config.yaml
num_hidden_layers: 10
hidden_size: 96
n_experts: 192
experts_per_token: 4
d_expert: 32
d_shared_expert: 64
hidden_act: "geglu"
moe_layers: [0, 2, 4, 6, 8]
router_score: "softmax"
normalize_top_k: false
routed_scale: 14.2
balance_loss: 0.00247
balance_bias: false
init_std_router: 0.0101
lr_router: 0.000724
vocab_size: 8192
norm: "rmsnorm"
norm_eps: 1e-06
tie_word_embeddings: "early"
optimizer: "soap_variant"
learning_rate: 0.00673
beta1: 0.95
beta2: 0.99
batch_tokens: 65536
max_seq_len: 512
train_tokens: 538500000
max_steps: 8217
dataset: "wikipedia_en"
Below are experts of layer 2 (counted from 0) of a mixture-of-experts language model. Rows are named router (the router's row for the expert), gate (a neuron's input weights, with its number), up (a neuron's input weights, with its number) and show model dimensions 0-95. Each number is 128 + 32 x the weight over its row's rms, rounded and kept within 0 to 255. Numbers have three digits each.
After each expert's rows: "gets" lists some tokens that make up at least twice as much of what it gets as of all text. This comes from a sample of Wikipedia text that the model never trained on. Tokens count by the router's weight.

# expert 125
router:133161112072075105147164188113073108097083128178133138104121063145143083158156138144159085073100103072128103124159147117140120104091151096174162112183119152102143124091155096132146141084066133125068114129156117176054071095102145078097172133119133143081138138098128140148160127154072106115
gate0:109112116098140135150168125149143179103127070060176130123076070102156140113112083154141104121177147106141069156179109134116107134085154140128158113159088145112150194097087199126121206126156117118107106096123165140112173154149089182140173157161140064120154098151135092131157176111133169084
up0:059112148163121118174183127144127175116137088128133143105066080072193157121156109149178098131173107120143089152118171149110134122074150156151192106141124155095147185067089171138158159111154144146123162101181207141072158144179130141143120142190112111132135116154143078144105125095127139113
gate1:123112135110069124111153100122134113129109092100163112206132153167133149137082107156117090112204128111056161103069162124066109108185129039174150161141154181107106100151046147143119178117129103096146076142133151160111162123108146117138157128147122173148126124142135121071141149116065114138
up1:123112155115084155106153134079148087113121090116183105237149154118156105145069129156141036125176102106064138129095167135080073125191183060130140144190151158104129103137073106158135151140075152118132114139113162158142148109125152124115144138136122161157124122161130121112157157125091091123
gate2:157161138088093133186129127087166175117067114192159124164149113138156143193118104165128105135080184185138106167125129104102072091117153137175151165113109105111082108122117137116119149110150177063174111151165120091114160126126128154087089153141104088072054169142147190136163154134095112120
up2:188127125081116136211109114123160162129086127186157089169167133177140088168153133154109068120099170161125100143087164137126105097064165143128174198137111072132099107115098118099098113123136180098186125142157114163133111099110147146087092165137138125080103142144095203144172107119094135109
gate3:145152152153093149166173110118149160082135127176163114144160165115119111144173174117153149140169161144151028193159150114116118146116108072134160139178126089136143118069089091190122115174127080125161140124123055155099095135129097079122132128052127167064089125153137117170110120157131097129
up3:141088104095190077114102121138114126181118127091109128122095116098155147098073119188111131146098086094106221093117125123105095146116147151141069106058134136131143132166162195074130143101145141124107098147115197093169181102132183137148125133157123065186138150134116117083146172121080133109
gate4:169133168166135141150108092055098179147083132156123100109082176094198165118118109158106126163143116139129187161130153113157146128148100188136137159077126172127070109186100136118163186140176151132096159129166136182129150144167181102136106122159128117109083065107143115145082114073099125177
up4:131173128153120083131119138083132122148155105111151056123122175172180115106139126134134100169068104165154155102136126135117122146116110094139143147123092100131133168122065115162150111070102077175182141118111116189095238116167101101110115150156142114142122214156146207146104114119107163100
gate5:095109098076123141086149159171087149156129139142168163127133134124130028101126103135166139109111105111173084067117088088132141133002093098119142177122142110170117141117128098118137142088121147136141081119130170110113088120144160125150121128119158104147126107122084153132229087127135134065
up5:095134094080110137193114114168119115135134103152146104128158138122142022150140164101133095095095101123125105079085110092123117134033142087098163146175168068153111168139116099145144090123080192125158109140113131154082067081171151105138120093126123122120136142117093155136206122094109098108
gate6:177142098137097131069189118065128181138142149191175098116094111128134116113105054128101156042111119059102146146176154072168157175120108150198087144105121128136183135129117100095117147115161099113102122091118126106162096159099141157147151199152155131133140140130139187153131138120166143138
up6:126186096215123137139101168147157126139122154132116121134128128151134164151126117157170113049097139132125127154069181090058108132152143069106138122200127128099045127161112187174169075135112121106128128134161141109117131195141083066098166135107145095107114127120073134131150136090176120141
gate7:158166084092111168116096141141140144141156109128153203113130109092113129148099084119109181159168036099120084143131115080104088106165112122165095168118173108089122045197151123145098148095120204129146128160139123161090147123136087143152135144134120159186088127196101102100114166132160128124
up7:134177083073122105170123178111109162105110091158140221126176093101115096145130068145122132155136059094125077128143130049082091133134115115174149152154181072075138123171162110149109160112110215150169116138152095167151164103087097135132128127123120130124101117160126088094107153131130123134
gate8:122199137127060108159091139110169175158152175096167114127142131117154165134141152082116106141106092117126183180140124112128118086087106140210131152187180099060142196125128097138142156048117129115112097146117100146115186095129116102076124099162088135142080125134188110142096112163122134139
up8:113047088152127104154143130115123069118146063155112130198178135148108096105099118176161119119139140142118111105094091188166152151083125147094155160094119136205109084138148112126100103191119108177152115116171183144174148161125154127208118119093200145131142142154103097109124099084134146153
gate9:037098093122100092126199119161098112141131101163144095178085108134099108158118085123144111136050148110057122085161097130094128140149144092164132144140079082122127180132069131166156142121189170169113111103113163165139149118034092113149096135105150082139125108129130130119147174160118122126
up9:156174109177098187156126116109074140107091123141050115062133137172125113154164102148113172099136111132194053168083142068144139144114060156112135141120168122136080111133111119153149119160147103135094154167154070081121094127105169134140128096134079171091123147061119085111148098098149119102
gate10:140130098152114096122119150132134140128112087099164146128120152091131114153142178168109108063101150088053147133112129122130118119170166149157134175176081089117086166056120147113134132066139125139063089156110150162109105130095248079100104148103145121063154174111135116120119106134110078085
up10:141108201108168148131135119072098131141133136117067091126144079144142138111094110111135163164164103174192123151121119128118148107087104136106100086143180169145193100204085134161135124146133149079164171070161103083136129118167048186138142121187120116173130125140130122146164155096174150167
gets: ".", ").", "\".", ".\"", "!\"", "?\""

# expert 37
router:124129142091113151105075188166175161081121191134119122089226096100153153115088154098143112112203145109133128117143145150109184144146142160127123149085166165115087124127144103150080110162095118154067097154092122098100141095142072158116168174142169085087073176104086134137121171137133117124
gate1:178171144159117115179156140126130140106100158107111101119208139135108090157115176154092167036118168166116105124127124089088097142143120157127137081060190145126127133152075102138126105174130134174079101101112101087088117111078162151147190097144095167133147128176125133149097130208100134127
up1:125127114139133109139100113117174074133113148115123108124151164101154088188153129167125142087189123197065086155143104113106102141132137157112165119076208167155029124126108057134123083146096165160124079097068158085116159106156137103149136095123113167167173109141120125122085169144097139139
gate2:130126064114082165082144159119133105134114092133089175135137144145131173100119132174130128064107196138120111142146134134122151178077096096160080154072123121188158125141097145128080160121127140149133083082118137094130170168146134148151139152096129038139071157122110134171209121053146138170
up2:146185123146191098120139167085132140119131130085168104117174188030075176138049106148090131165140187131148122174158171121106180153158123138065091115140110139127129161152068144134109136137148094138104111116142077114131142140160099085119200120152090163117156140136103118127073113106106097130
gate3:153137135144083159148117126149149169103190065138138068173148097110079164127148161159162136150094063187158190092090114160134136128139110115103127150107152111174099165126088110077088155124130163082093081116076155125101146115094064127132141121135117182187130141106152184162061118124108157149
up3:155093142185063149114136137162125214117184070106095102128153093139112127099134159155134156111141097160116172132089171148121168081201156138105084098131152152160089178111109131117111158145136157077058135125131169108070174122139091122152159136186120163137151174098126134128112160149127163194
gate4:073139111150111133086125192149122114103131093128153069096141145097097147087101103123081119111144158143106155188155169146088091085114127103134087106125153108186037150094104117136188133167085103170146122099091093107079133143142140142079168105129179148166135146166130122140088199173159126074
up4:148168140133151116165104089103130139172146118094090180165094130150163111142149114154197139098049087127165116079082084129142133154141173088121150139097134127105227121126175137129061128105119185061120139154117145123190145070131126097179114132092080126119148127111148150110130102116080105177
gate5:249135121167111188161100155142161142120164178105116143144090095141209147144138139066104093097158146156167117168121174137118129165090116158152143153059074089167116166117131095130142133126114120123141095078177143117141169147105133161098132161164114136138068141137091184128130133090160144151
up5:228145149135149162116176157126147160145133159104140148167102146118179165165107144085121144105147134183128098231168147133132100166160103110116102149116102117120100152093127091093129128110109119120158120066122082199153150145173142102103168113155105154162134178148080160118169177127085076092
gate6:178163125163064130105153175093123096203140153150179173132167059184037141179137146093189172211157135111088088109138118125142132143188098130154152110130090106116150137134127166140132130107115131115134122126105124098130178128161096142193140129091151118140137132106166109108158074136162127131
up6:070085154109094156146134156167143183140128178165173130113092143147104101152087148127182139188122193135168148153144112134083108121122089116120131160160109095108116218115127075136166190130147176118138131120068128176098182179161108145114108141112132108103154177120169147133113067174129136078
gate7:175107191117134141090185125165109128142141148129167146110116065122161168108168157058128161124172117113146102118115072091126117159081094103096083097121107115099084183103082189114129104113192160133161159164088098172098116073096173180103145147091104138124129182154085128110113103123163114163
up7:092142075134124137165095146085128146136166073162081122134130185154108123170086133190143123139054210165093155141149158141082147101175158129156198199134134118158158100178128070160084149131094091130145119117156124104134108102115105108133135122178121107152135131166164151163107137153069110076
gate8:112148144185145077166115141114110139107199140090202130120164094167173160120079137124133121124069122235098119110208118150126147130104146167128201172077113125146135105165090135166104138150108096112140096139125107087124126139143081146160133166124123143083159113080138084132102091071127144142
up8:149149122115152113148154143100099128122067157192113155109063133139095086143125158146092155168142122105148182154089115112140200152102139064113111111142126129116143145112096102146119133149153114141230161131128121108168116077084130008097089134148119157179117122124123162113140077151103095080
gate9:115183147082137074128138150109140168109105114111175154117143127120088157096171183141146132107147170173098161198127135165129087124097163140125186133080102194174111137141135095122129112167119101109134121124158113135098111193144121090120137160136074103106142184183151091096020131157097097090
up9:141106109182087162147116120114128112149110101164058170154075170118148153168110047163124098121110128147123094063173103069102162153120120122160087116107127115080186142122125137145104117134141155120135179088130125114148121122062165172185122122081119159133138102120117178194207113096145124181
gate10:150144131123129098135167169192118154112166147181046099087134141105138120118146106090135092159098128246184122148126105128139114157097139160084066108159073102117106105116149149076102099123127072119113107139114119184152121094155161123106163090172144079178081146158118138134165166146095131145
up10:121113165073129131173084117101110067119094124093172140147142134163107162120145160163065162101120104005137134087129115141129124102169117094115138101113190124144111152131116117149141121124084202161129174131135163072075101122121090105110103112146095165117159113104155078134118053097180114139
gate11:088128099170160121164130157135133173131139138150154120115148114160140165121169137100119131127190140129161179092176152107066112092160118136046116178142148163141093096091103114162109151153116060117063067171141157197082119113157123145129124112185096116190155112183120127180119154124178107157
up11:206142167089128152124127096083105083138076083108106141132109175103122109160127125132138089165124097150083050201122075111189114138149153103185151094177151091082140149116152143115153128099143185137148208103104099097181130149158139089125123109061125164109126128096151113080137123131100127111
gets: " |", ";", ")", "\"", "]", "===="

# expert 112
router:102179165155103074112122166173174118058119132072133148130126061101144105164092102183186124100149200173087171113095148183148144089086131126137139091089140170124127110148134143128139139160162131113148064100159116135157130129097125091075152149174179094142089164097124129121134087143119078171
gate0:150147128143127136144161121102161124116103131168127115103154117131155091127081085130114050101110110118155107197149117094186168110137092105151111112147112183216167130150104138086184087178116146133092101140103095085131192134105087125094102122154097164125105133141123035104152064141174080146
up0:129117103066144127135090126152088175131134107096102134128140132133080162124159118128170225154151117180126116057102133142059086126100121161089144142098135082092100120097143145147075133116184118107154148122144094152134048126136161085172099121140138104120143108144135223137095200106085142114
gate1:116201168200172103089133078124155156096144174149092068060157125138127113160146101140117106160158142136168114124177102180118125157156112085147145149133153181134132076127125116108166149115116161101132085156089135134135131141131154127082170145197147085184145121175172180090111093140197148118
up1:140091084114117204134131106209148128077115101171129180167160129126160123112054103107111088060147071105120094156096159140132110109177071177148119127086076093147120128137134170160139158178159155111116174133183115158146135118114159140126129136095127184113110099196156167121116153104084113115
gate2:073156136119116044116154138124138122137205087141119145179054125081072134151158166078118069111172181172052106127090159119100140124114151101128099130065106166122141143096098145133134139140140126076195091102158143143119157176112142111073146133136144110136115078136127093162085124123116089137
up2:047127125127116075116232131162082132134157113128121185202112147124111139125124126070112099102159146103051129152124147117096121106152214098163068137084176120092141166088148152116132158104141104115157084106107154121104151118115150096107138155134172112153065117126120174157099136135143084116
gate3:103126100106127099116100111119102106114126059068141154133137103095152169071052146158122128059147134076072122145105101182093134087123173160145179082127175154084158135185187151070131143073130114139119123169133151156156067168116151113086119140124155138112148171108133111137143191095152107145
up3:117078135116151120147140177140087111127121164133110129155148105124107142134162173173180169148131195114144092149158118090097189135089145159087080167028159087112162107165168188166081139124077123130143132154130196135111128119107147154166102150131168138152106123089098140144167176117177068149
gate4:057168083141130133106151138121109058155161074146119105111105108166149104181143172090147120117100147085136084111111047129128091119071137157218109126144100120087158095134146097139151082134117103149149159161175082074119141113062104152120075072147143120086145115124122156120149102075150135106
up4:047128100161139127164128138121131112147155071107090100125145150149155109104112167087155139116107183084084066092095099160141121132102142191184072079167112129111067112156084151163130104189055151102124139110151130114122120166072123178092096161136161107081125137131157160136123119137176092087
gate5:172141136140141032118108080083160105157124121146159161165151204109100139167127084123109138149100101131046128100174134118155148160099161095102182117115131109159134113146115081140079128121164097107103129074157172105197179126189094087092102107110121113117123125131070143101084155122127175102
up5:180148109114157038115111086102163059175115114153137180143146172117127160134104098116152152138097085141062139099167156161150143148100178077135169114084140107174146118127124104139074134130179131107083084093161141113195156108168100077088143113130110104132102106106089170128082147099114174091
gate6:118128128101076150179110137149183128076105073205135103136119076145115134105150134123069056173102134164104156182138190163117084102131073111093090130157145133100146109130122147095154173092135147130128118145108091110163146121050147127095169152115118171168158152171139207145182151114124130130
up6:104123133162124132049148113130103168092105161105134125083148124122143124129208096082164185082174133113115096096147081128135137158165052157138136160129164153172141075093131098158167092131131162136170121105107128210185067110145126150119111146116151067134105119129102138112082098135205121145
gate7:110108136157106064176207115158128138096109089112099147128172085129103110112156085134127122097142192119139151187091151145122141171186183098151174108077153105092115154107091186159066133139156120126112155100139118170197137131145145107148141136184172104123087180133127086153101062116097113149
up7:080131098060160095130107121130160121169091137167139086172042115113156139090093130092121169151129168139125129112149074087123119151061120163146081104139066100092156120113189107108135109144159121115144104157154146145069143143135141110131134087152121168142174073224135197107143134151143122097
gate8:144120152169083099143170116166161121092119145107122123127149133152082129089111160082192151091136156126177166136118135191118167114052089100093159148045114152150086139136141151136187159163132104079163131118150115128196142112134155119128122119155147112116037106138148074191118102069098137129
up8:133098174141090132124159156160150095086146166093111092131158129188122124113128150096180144116151175131178201101092133149141177133041084138070135131084152132133053110163151147142142157144149104072191143100134110145140152138152127138141113075144162118157047122124122072142142096117075122168
gate9:098170145123085127157137071187153113085174181128132128156087155159106129070091102098151156140135169144192167109110138170153129107115060081123109140088140161213108129128182083105138137173114148057129134164118078128126154114126123104118095131152114143092116132178102179151087117162069135089
up9:065138177171085103158131066173162108065171139154144140128087151140113125071112085086179164121111154117193150113149142157199106131100076099128114139089121154207153126137176104098150130185110162065138098153153087118112122116130153110112118138136143158122109111159132184158075167147105123104
gate10:179161171168138129051122165174169167095140087111110118120120125147116175123132141104099120143158100065148157113096142157084111127106149133100144101110117167138149100159164117126183172103108127177210134099116164063114112119119169114085130128138051173168129128151089168116153085098193082095
up10:118124080075077177193162114129109098147088206165151186123111163125177078162132138163144165151131173176133123144153114101130113102095127090139117141103177123117130172105087120123081141146130128104097121098163073161106142144119117128151114129113176092053099134133112123111196177171062179146
gets: " |", ";", " –", ");", " •", "@"

# expert 46
router:107092191108097104100109197163135142147092179141122217157123151104180083134097148108173141068183149090046080123113124161126180114133137160120179132128108184110100123095174108142145128089128181109082157134124114114176144077134097128139156147137128086110168148107121105137133150108110176090
gate1:148125172130161128177132076115097088172166142151104100151159108187128127136124082106105086131153171144159152169135105097100122147092057119138073117124115116152154146149103128070195165160100128069128067083134094131115161179101144098143101125103128216172112107177126167134077091134097140168
up1:168111088117170106095165162120145121182157187127137162188114125114110096064166102107145166142142090115126139130084095157129103084225128182111140151154125137138158081069124135174152092164108093094110123137148152139144112069158077093088128113131163076111106104126178109179102188160113111135
gate2:110150080112073125186147128165125198128183140118169088101142087136047111127188098135153128134136110117164163099222119077134137163154138098150099135171132114113114154167056128094136136134110097100126085101122080154089165171106150160128160100069109155101119135151114101148091105099132134186
up2:164094221123161154112151083085186155109107113100116130141079129074152137111074134117155141123117164162119160152053144114147086166124072147169131133165174122099139143124113126064179166147083184068107112108152108100160135100148106155142075067133086109135128088147165157151154084141132130146
gate3:148099174161151120155138155146106121146173107125147052121120067084115130094135160133100103109150160091209150166162136142071130135136131133166114140128093148090162107115111139112139096165098127148123120058156081066102116180126125145124054124112132132177014150182137083129129158141143150102
up3:107090110165050149102113121152119165104115134142204117143114137075095140134100156123130074133182101111155079102090110147106195178149140167139124072127141103081158089132134102121113112049128091102164228158101113071121139179114153125163115141143129175109089114072131126127134107121141156096
gate4:124131123108153117176115125109123101113128153101118220099116150139150130120172122126152162126137160119138189143148149143038173077143120146139118130135168118170131053127149102205122083112144154121158109098111105138128125143192203067150089130198085130140151180158162081164100132139097084130
up4:204137119098113128113110113086083097108147137132161174184118151141166070059067152147141112134104098123115142144170116110072126096119068075077150102129162109165108115164159149073149137173127141156124083099125151102139144174161113147041109155114119103139188160132082152123140167111148067124
gate5:064104101133164149137141163106137146153101052102172060050127123170131125113162116102104136141112124099157103165128112174081120149161138079140103104097117116100217122087093154101130085089132079136119127147047138159134128120129146095108155169181090178104171167115078105123130106139173150123
up5:129152148141111155111095143180082135150136144154119121133124108147114158133070098155187154148125173150162172170210105128157116202176043144140072170124149155131161199183118147124104133122135132138143149146111120140152158172089144073099158149125097064145112084153157116143109186120149076157
gate6:133088132177156151113143108126104115115166115107108094081186218179132100105205134171085117105086177136169100127102137127115118149123099079157187140124148101163140109145113180137115166129136156120101133135151131139156102194049176143152103090132168176158086102192147116109127110143109176096
up6:155127140064131078196100115153127096097149081101069045162118151109129100162104107092123099093161138193103102062141153171096097116091116170103069084146101051129172112108165085134127165152110080165105103120154138158094165099108115150158162079133101128147137105127145164149114121146134134113
gate7:144174144112116093166131077135081202110166057123151141160120123091116151112118132106120076117075161124137166181108109107131125167108130094196101172172198100160145192127149147072098078126101117162158096130128115093090125151180156125125135101178072117123086086154085160125138090138112162115
up7:147161164072108070135075091112103124112143061136113158158041175067149147135132195112139114171113071124132132149105135116122149119026128119103127082133160116133106157122137153164131090167150141186133166130130149142092114157190115158125125164175136158171149105101166181120143152164133156109
gate8:168112118152130099166184094146126146114134087077165171095095099156118130106177146115142138144122169127111132124111177077074116127062144149145151055125086086143180130129054117166077127105097127149055097116128194111138057155163155083136112179113132095138126140148110179123136144172106146164
up8:114055046122146113133158074156174134151126093125099138082103162113100178086116147129145148176113133112102139107108195096117134086116155134131155030163109114102132116137093098119069083173155094115053168090135187121141121092086135107112135120118149104135164121174116156138104091117088157090
gate9:101091127106173095119136110138077124110158164136069147095139128177108065073166095152122148144196173114110214083105157073070111058134104162141133141118152156115119158091100166125148136162135155140142093054124152141119077120128142111087079104119101138135102138168123105143157137185099112074
up9:119155107164097129108156171150127155096094088096171123155080115126114167130089167106139115116147133157153092171156078101223153157133148117107174167161070092085133110134107090124163134085136073086095150193137102106131175143150109189144181175114142132127156124107127152106080154088196112164
gate10:202170137154087172140167163128161156091148088112128055080117115182116149125146094081133110117140149156108196133168206158070160110166138107102155107119142090081131177137085097172168133123100115117160069105108149123162090148124101160144103136106080130135090117165141100151102166161087170125
up10:105116144117142153127131169109173105114103165127093074066114178102122136170171098135152101118145128135113057149226183106155146118117210086108150122213173140114103083111118127163119139138140171161149130112127138105178165153137126147190148100116143122100119113134125106182058149101180123128
gate11:154096075105157150207138145135108144144158118157176096105149186144109083080146163155126149104121157129113118114142119087149134140229065136130090110087165062110122191156116132149181133182138134117117084147128128062114112102179167149141122095123107077164053108109112164135114119146136117107
up11:163161147101152136167053092130096098080134193143051119108141119112127113086116127132096107182115147090072168149113124107173164136046150118107174140128134134151176154162146161181092099165150116173130154076139101166138170170110103144139122127154105168145115101083156202072130148156138123119
gets: "\n", "1", "8", ".", "6", " At"

# expert 69
router:104104195103100107091115198184137142143097174137120215161123145110166084134113138098181144062173148077048073114104122146130181133132149151122175134122113175115099123088167101141156124080128175113070160129127122118168145082131097119153162140143122092113169150112108110132137157110104174096
gate0:112142132150110127170200105136090132154145120115125031150154195160120108129116125143082123139097128126060152144220134088131143126106090068137175140102122127152117149137133180097150109141104135097125040121109135128174089168125127138102124128067131192154162123162059130124152081112150161145
up0:071129143129165134103138136178121150127136152066090077130101214152158115167105111075110117169124096080061105071165116131142172116162135080123167123166108185120141129141123125063167070138203137166177116152107182141148090117102145145098104142118133173118127148111078150140164123123131175110
gate1:127146112175155149146164101103065125134175126133125115085203106115085134081118105144120127174126141155164159149135137126147110204108101127165114145111117039158143164121131186163105112151104081110106089096134158087088103156124158113079120077113096173150097145170173095157075142217134136119
up1:082142126144179121082105126140099166100082133149103154137143079112138133072136114169096137127117124084188175129160173153139144203157149130168098092110097080129161123107175159136063111089110066171074131117173161109087167096172105137129196120133088147167132133180099095126116123095092104083
gate2:122177146099104140117127139155139181117157155095188098134149074054109135109147136193123113107108153181111165155113115090201097126107121101159114132101131069083158151145054164114135122180198112110099142164106079114121156163175152121134112098118063108129162152081103104084114094182127129145
up2:101205141135144142097165092138149120124146193103167138102143145125146122073094152102216107153142134166100121134121109170140158127118089100146147104116157121119155067158047100156165079150132094122091165135078097115106190157149126151169076148151156114160159087097113047150114163118110165108
gate3:115144086138143127152191110092117131144165133133169096115141174103116168132197134146154123127101123153101185129164162064090090111126021120166106114113116113162169154090109106097089163167102096095132104127142093163126144163085132053132129118147148130128077158207149197116109109138174130110
up3:103102138166089167116090132071144148108125135151137076143123152134151125165072086120100083173172121162142185152125124116083130137104117124113120113111203114160102107110099124183161155134103154126136147188029136146123151131145149157118134130127094135112156121167084042048074068134163130147
gate4:110139133124148148144097182109119122093126115130158126138204109117110128130105128146181133132148126213144164146126116136068129142110163113151153109144142104127146147132114110144135102091072080071147127142091128108173052113178239144168170179109162165133143102185168091068083167149145116109
up4:163105095120105139149153085115111125129098112132088123131139171095104104118104129203118132091110079138144116128175071154170130103111091121158087185124163157129157202100069055107120135159176144134069162075114110095129136116047137122139107125117088141076115145072086070106096077136096126139
gate5:129033112151202152176186114135122109142142130119142096160126118165059103099110146116094114126137178148122184093113130162166095131056108134117114225141132124151146176112082125082183185123083126157143090101106140118111131132095151171093132120144117094137161117181167097115134178138102126144
up5:132180140097104167087101136159136160090144107175141128085116137081171143134105144135108177143062131136147128211141080079108145177134116150154083031093150048145143131146208104154136115120161137087090132168167101145138107130132123076184100126086115171118105132128115148135104135112151137093
gate6:110102101172112122206176172125087172170125075083170145159122169137103084108190088129092138126166154075096104129208131094131105154152131124164167115156111112119140166167095178131069142121175068138146069096133179128099151137099129160129125106120165128165156141155115139192158154148113137144
up6:077122120146067115088157139152135122173112145079147090183108142154105125147185116104110163162149129067108122143170117144123143098210207143173176130143182136118125110116113131158186124119208078156154129150120106161125149099113128128145171097145221121160137117146114091135117169154086173131
gate7:122134138134139156150193119127188127165139108103143084138140143131096062100153096155117154120122174047089142101105146058113153171047073136140103144095179113112101156102111220155141126130116153101126094113151090120088108162070124167111114128128108194095144111116067158147122108079140132133
up7:137193119162128085135088119098131102141145127099166151144104160127160172098173139083165099147175107215126141156077108138140145103109171159119128117168154097172105117128102076161093078094122113127234131147171131181171079105158135103113103162131106106104129134113202094121174127165116150112
gate8:163176113140083171118111083108113091156128138146126057118145133088115096116183102089245129121125119156122105152124099143132142135089132080153175139041182131168123117143106109162138122177103124133119143107158116084150124169124129142138084187088131137101175097149160123080203100178133133129
up8:104060118158136086152095172141135128098108064142136192177111139181162122163105115196042099120126141107160139062124132129105101135161092165138102148208104100068139158136150151077127109110162162124160132132127142155122120112109154137099146076167099113164088136067139141149077154108090093146
gate9:124156075161094149161102137115097186127136125166098073179128129120078170117191096123108198206137119142080130137118086161089124149116121098151110149074160095152141101173104114179168116115143080066133142142082131150161109195105142151112145097116130115128144150156127077111036103156142126134
up9:182105154158153078150151185125088145147140137126094146193142157102103129082107152113182155094121131080148120195149162169130089092104132079121115143139164122049134144128097213150140115100167048153121101122146154157115158132147109121101108128123164061121136168143149074138114184115126187115
gate10:166147039145135114121165174177096137139146080121133123184143093134071151125200120149134152110148121136140146173121097105137076164158170144154114161140139066125155193088123096118120099108180058122118137096165131061128063120110113140160150125074133175133089111131110153141134136075181163128
up10:164145168108139159178089104109163125147147145197169136113131112146194140140122153126110130126047095135128141117149135097168135162065048103150114105168144094155121136147142169141058163180043147132121103117104085148088161106133168117110100123167107136115136109058152190086130091136100155129
gets: ".", ",", "\n", "2", "3", ")"

# expert 74
router:091144138105082111125113176167137146096104163078121147126149077166140090154138096184154158082125250181106144162104131105161165129141128136153115082073152157129126131098144113150090131152120093114115092146101135104071092139128153145141174129122164088081078170125095137120072087149106075176
gate0:122120087136123124190174151125098140083099116150115174166146100087155141089113133137127150128095147112184161187119112182205176130078159101144117125080074152157153183094123194108108122156128106131103114077159143092184114121144056188092133145108173136142108109105163138142142072084124163138
up0:137110118135094167149137086122103133097110098103063150158187128158158111124093136180142147168074136136185161145158138134188151129117143096145150154074082173147165136100120174110105143183104095184109094118116141117173113177136053166141113126141169101167060072096172167152161138146086132094
gate1:138134108133096128182164168161109090129137118202148091129166130091230094139110153112139119161120175130114174136084125085153163059136147121157135115142112141078088146138145211072134095114107150149165090082144133131127087115074154087128168143123152079138091143152145114066109091148078150134
up1:160119172139160130119158094070104165093117131075117129104139096177056148147150069186120149066081089120141067139185146164095137144174094108112143125075161128166158113136083138160115140126168149151094131155107099183178164113159114148137085121124113140139160146101134039152121128092131078098
gate2:202156153090136088094098190115121158159083104150091107144125183140168136134116131115154132144081098110124155169134133125151165141098134147077165114127114183122132160163146054154108177074119139126122201170146156145179111125086147113131139120157053196144181127117100144091086124133187090137
up2:161164116081128094078077135124134155147071091120070058129132172094122155137128143108094072134091138101131129137165152097160140130156127163108156138092112165134119124181155066165144166134092134128121175145104137157150081126132092173162170151140060152147180155153092161153074177054160087137
gate3:128135133100120121160140205128093104134117164098103065175049125091080091129111154104117160178068112105079124139122057132111098119187129141136086070129120101091179145139150132123116088173069102111155168091128122126114100121111098094165136106219124114123129087149161152163116097085141126093
up3:145127142176119159108129082148133177110172093127181181057198130144174143119130101121143101107193101161136147098114176119114124145100150129087188181123125158156086104124108118139144160077172108162091117144138119142128125139168172182078129133040123162142167176122129107095100168200120137126
gate4:149073111202083134136143152134126093098192108119156122086142143197132115101112132152089116112167133089152151144104127121075255118179105113088114088121111132080136112123118144128146092085139134116159129138128139143095139061104170096130105092087114205139184142163122160084107138129122155125
up4:140190134119142127148105153097115129086095183179083137125104154095155140136074109167166103191110113156144160154137132116154068095098129128217122149118122159154072150041188117077141125113094162141126134120094075111169095188060142119115153132126097097131080093086143161136115119140133132152
gate5:101153123179158158127070086152106095140107173142105155076090160135083114103157165095157148091139165098128151169126112138130062105102071077133082085094101110173086125120147198139110182107118143076098163160140131171170144126145135135133099103116154113145105092149162202149110114061147087084
up5:176110139090102108148150176092164154143154071142173080161156129127182118149109099117123119206136090156124109109137097071132158168186168167150160154209149111070132155149092074143131059152098109132151112087131112080084133163120137103134146107118112160075158147125107069119147134176105156152
gate6:008142076155135180102111133159138118169155074171095133123144145112112143116124137127161068171151127114129163101141105044129149148104147203143100149159061133148117112144134151154115139104152081058159103126141082148145118166145162139165107125119127135102112175151108092096148182110072114150
up6:016091093146131148096101162128133124143111106128072141104133145095082122128128141125146113181156117104130191071146102060107165132088155173092109102162063141173097098134115161162099144115157082055177108122131110129116078165155170147175148111147146124110108147126100070102139161116090104150
gate7:129108113139111137165090107171127062108144155124183106025120131107164161118108092120158151117096129167115208133073183119147088074133097167121115120207120129060111082136096126150130125115165152100152094173165124153125125120133147088086117120152167170150126112198147149126084108172112133150
up7:121128149131126132162077133180136077124120164107194093049141147088143179140092112144159131119083123134117201130091175109132093118117142185106151163196095139063064096107108125145130091133178148094146113199164133149131123105132122082096122121134173164123152099187144167149118098174140138167
gate8:116142121144139143121110072151135146127120187123093111151194138152151139161133142102138156104136064036086087012142105128191138131109176194169107094072153158110122111149129139134156155118137081151122170128114183150179134126098153131121125133116180105116076108106114097134184097107137138105
up8:145117133129100108131081175157110069114170082119086146127068121128108119112166159098152107137107190177155174175140167123064081131129081070122136114134105131164123076180143154120116104165134186079125114158108061129129122137141072173117072085152057114166122116143148128111116096143085079116
gate9:183150093105157117088118124083204145118126125134126119115060144087151148187086119192119049151132109099116064073164109108127088140140130162134116121132099144101130125143186119141082139121106106111196059128161134153102197151157167098160168133116111123153105095090090146137147119147199135109
up9:130081174106135066113103110146091123141159075139133157131133123148157146142084114084120047130116108108097151148124165106140126153188180170135168111135040107124082110085183110126081152075150053111135099152134122152093235132137162119140080147127105173112135127131132120154098127145148101158
gate10:124132135061125108136128078120174212101103144141148184129150169140108087128090121149129122116167138174126177118049170097133138113114141103109131129125173139174066125161141090132087102207110082113101094111152128108164103127074177144104159070094142144067113129084101123114187157105093112138
up10:144176092140152114149117109104186164105131155168095089138131083104096144116138175096125104113122124174077153140065139170191096154185095048171124142105157142125159143166126107127108096146102102120129092114107104157169067111098168120120177129168151160127120115180106144190150159119045120180
gets: " |", ";", ");"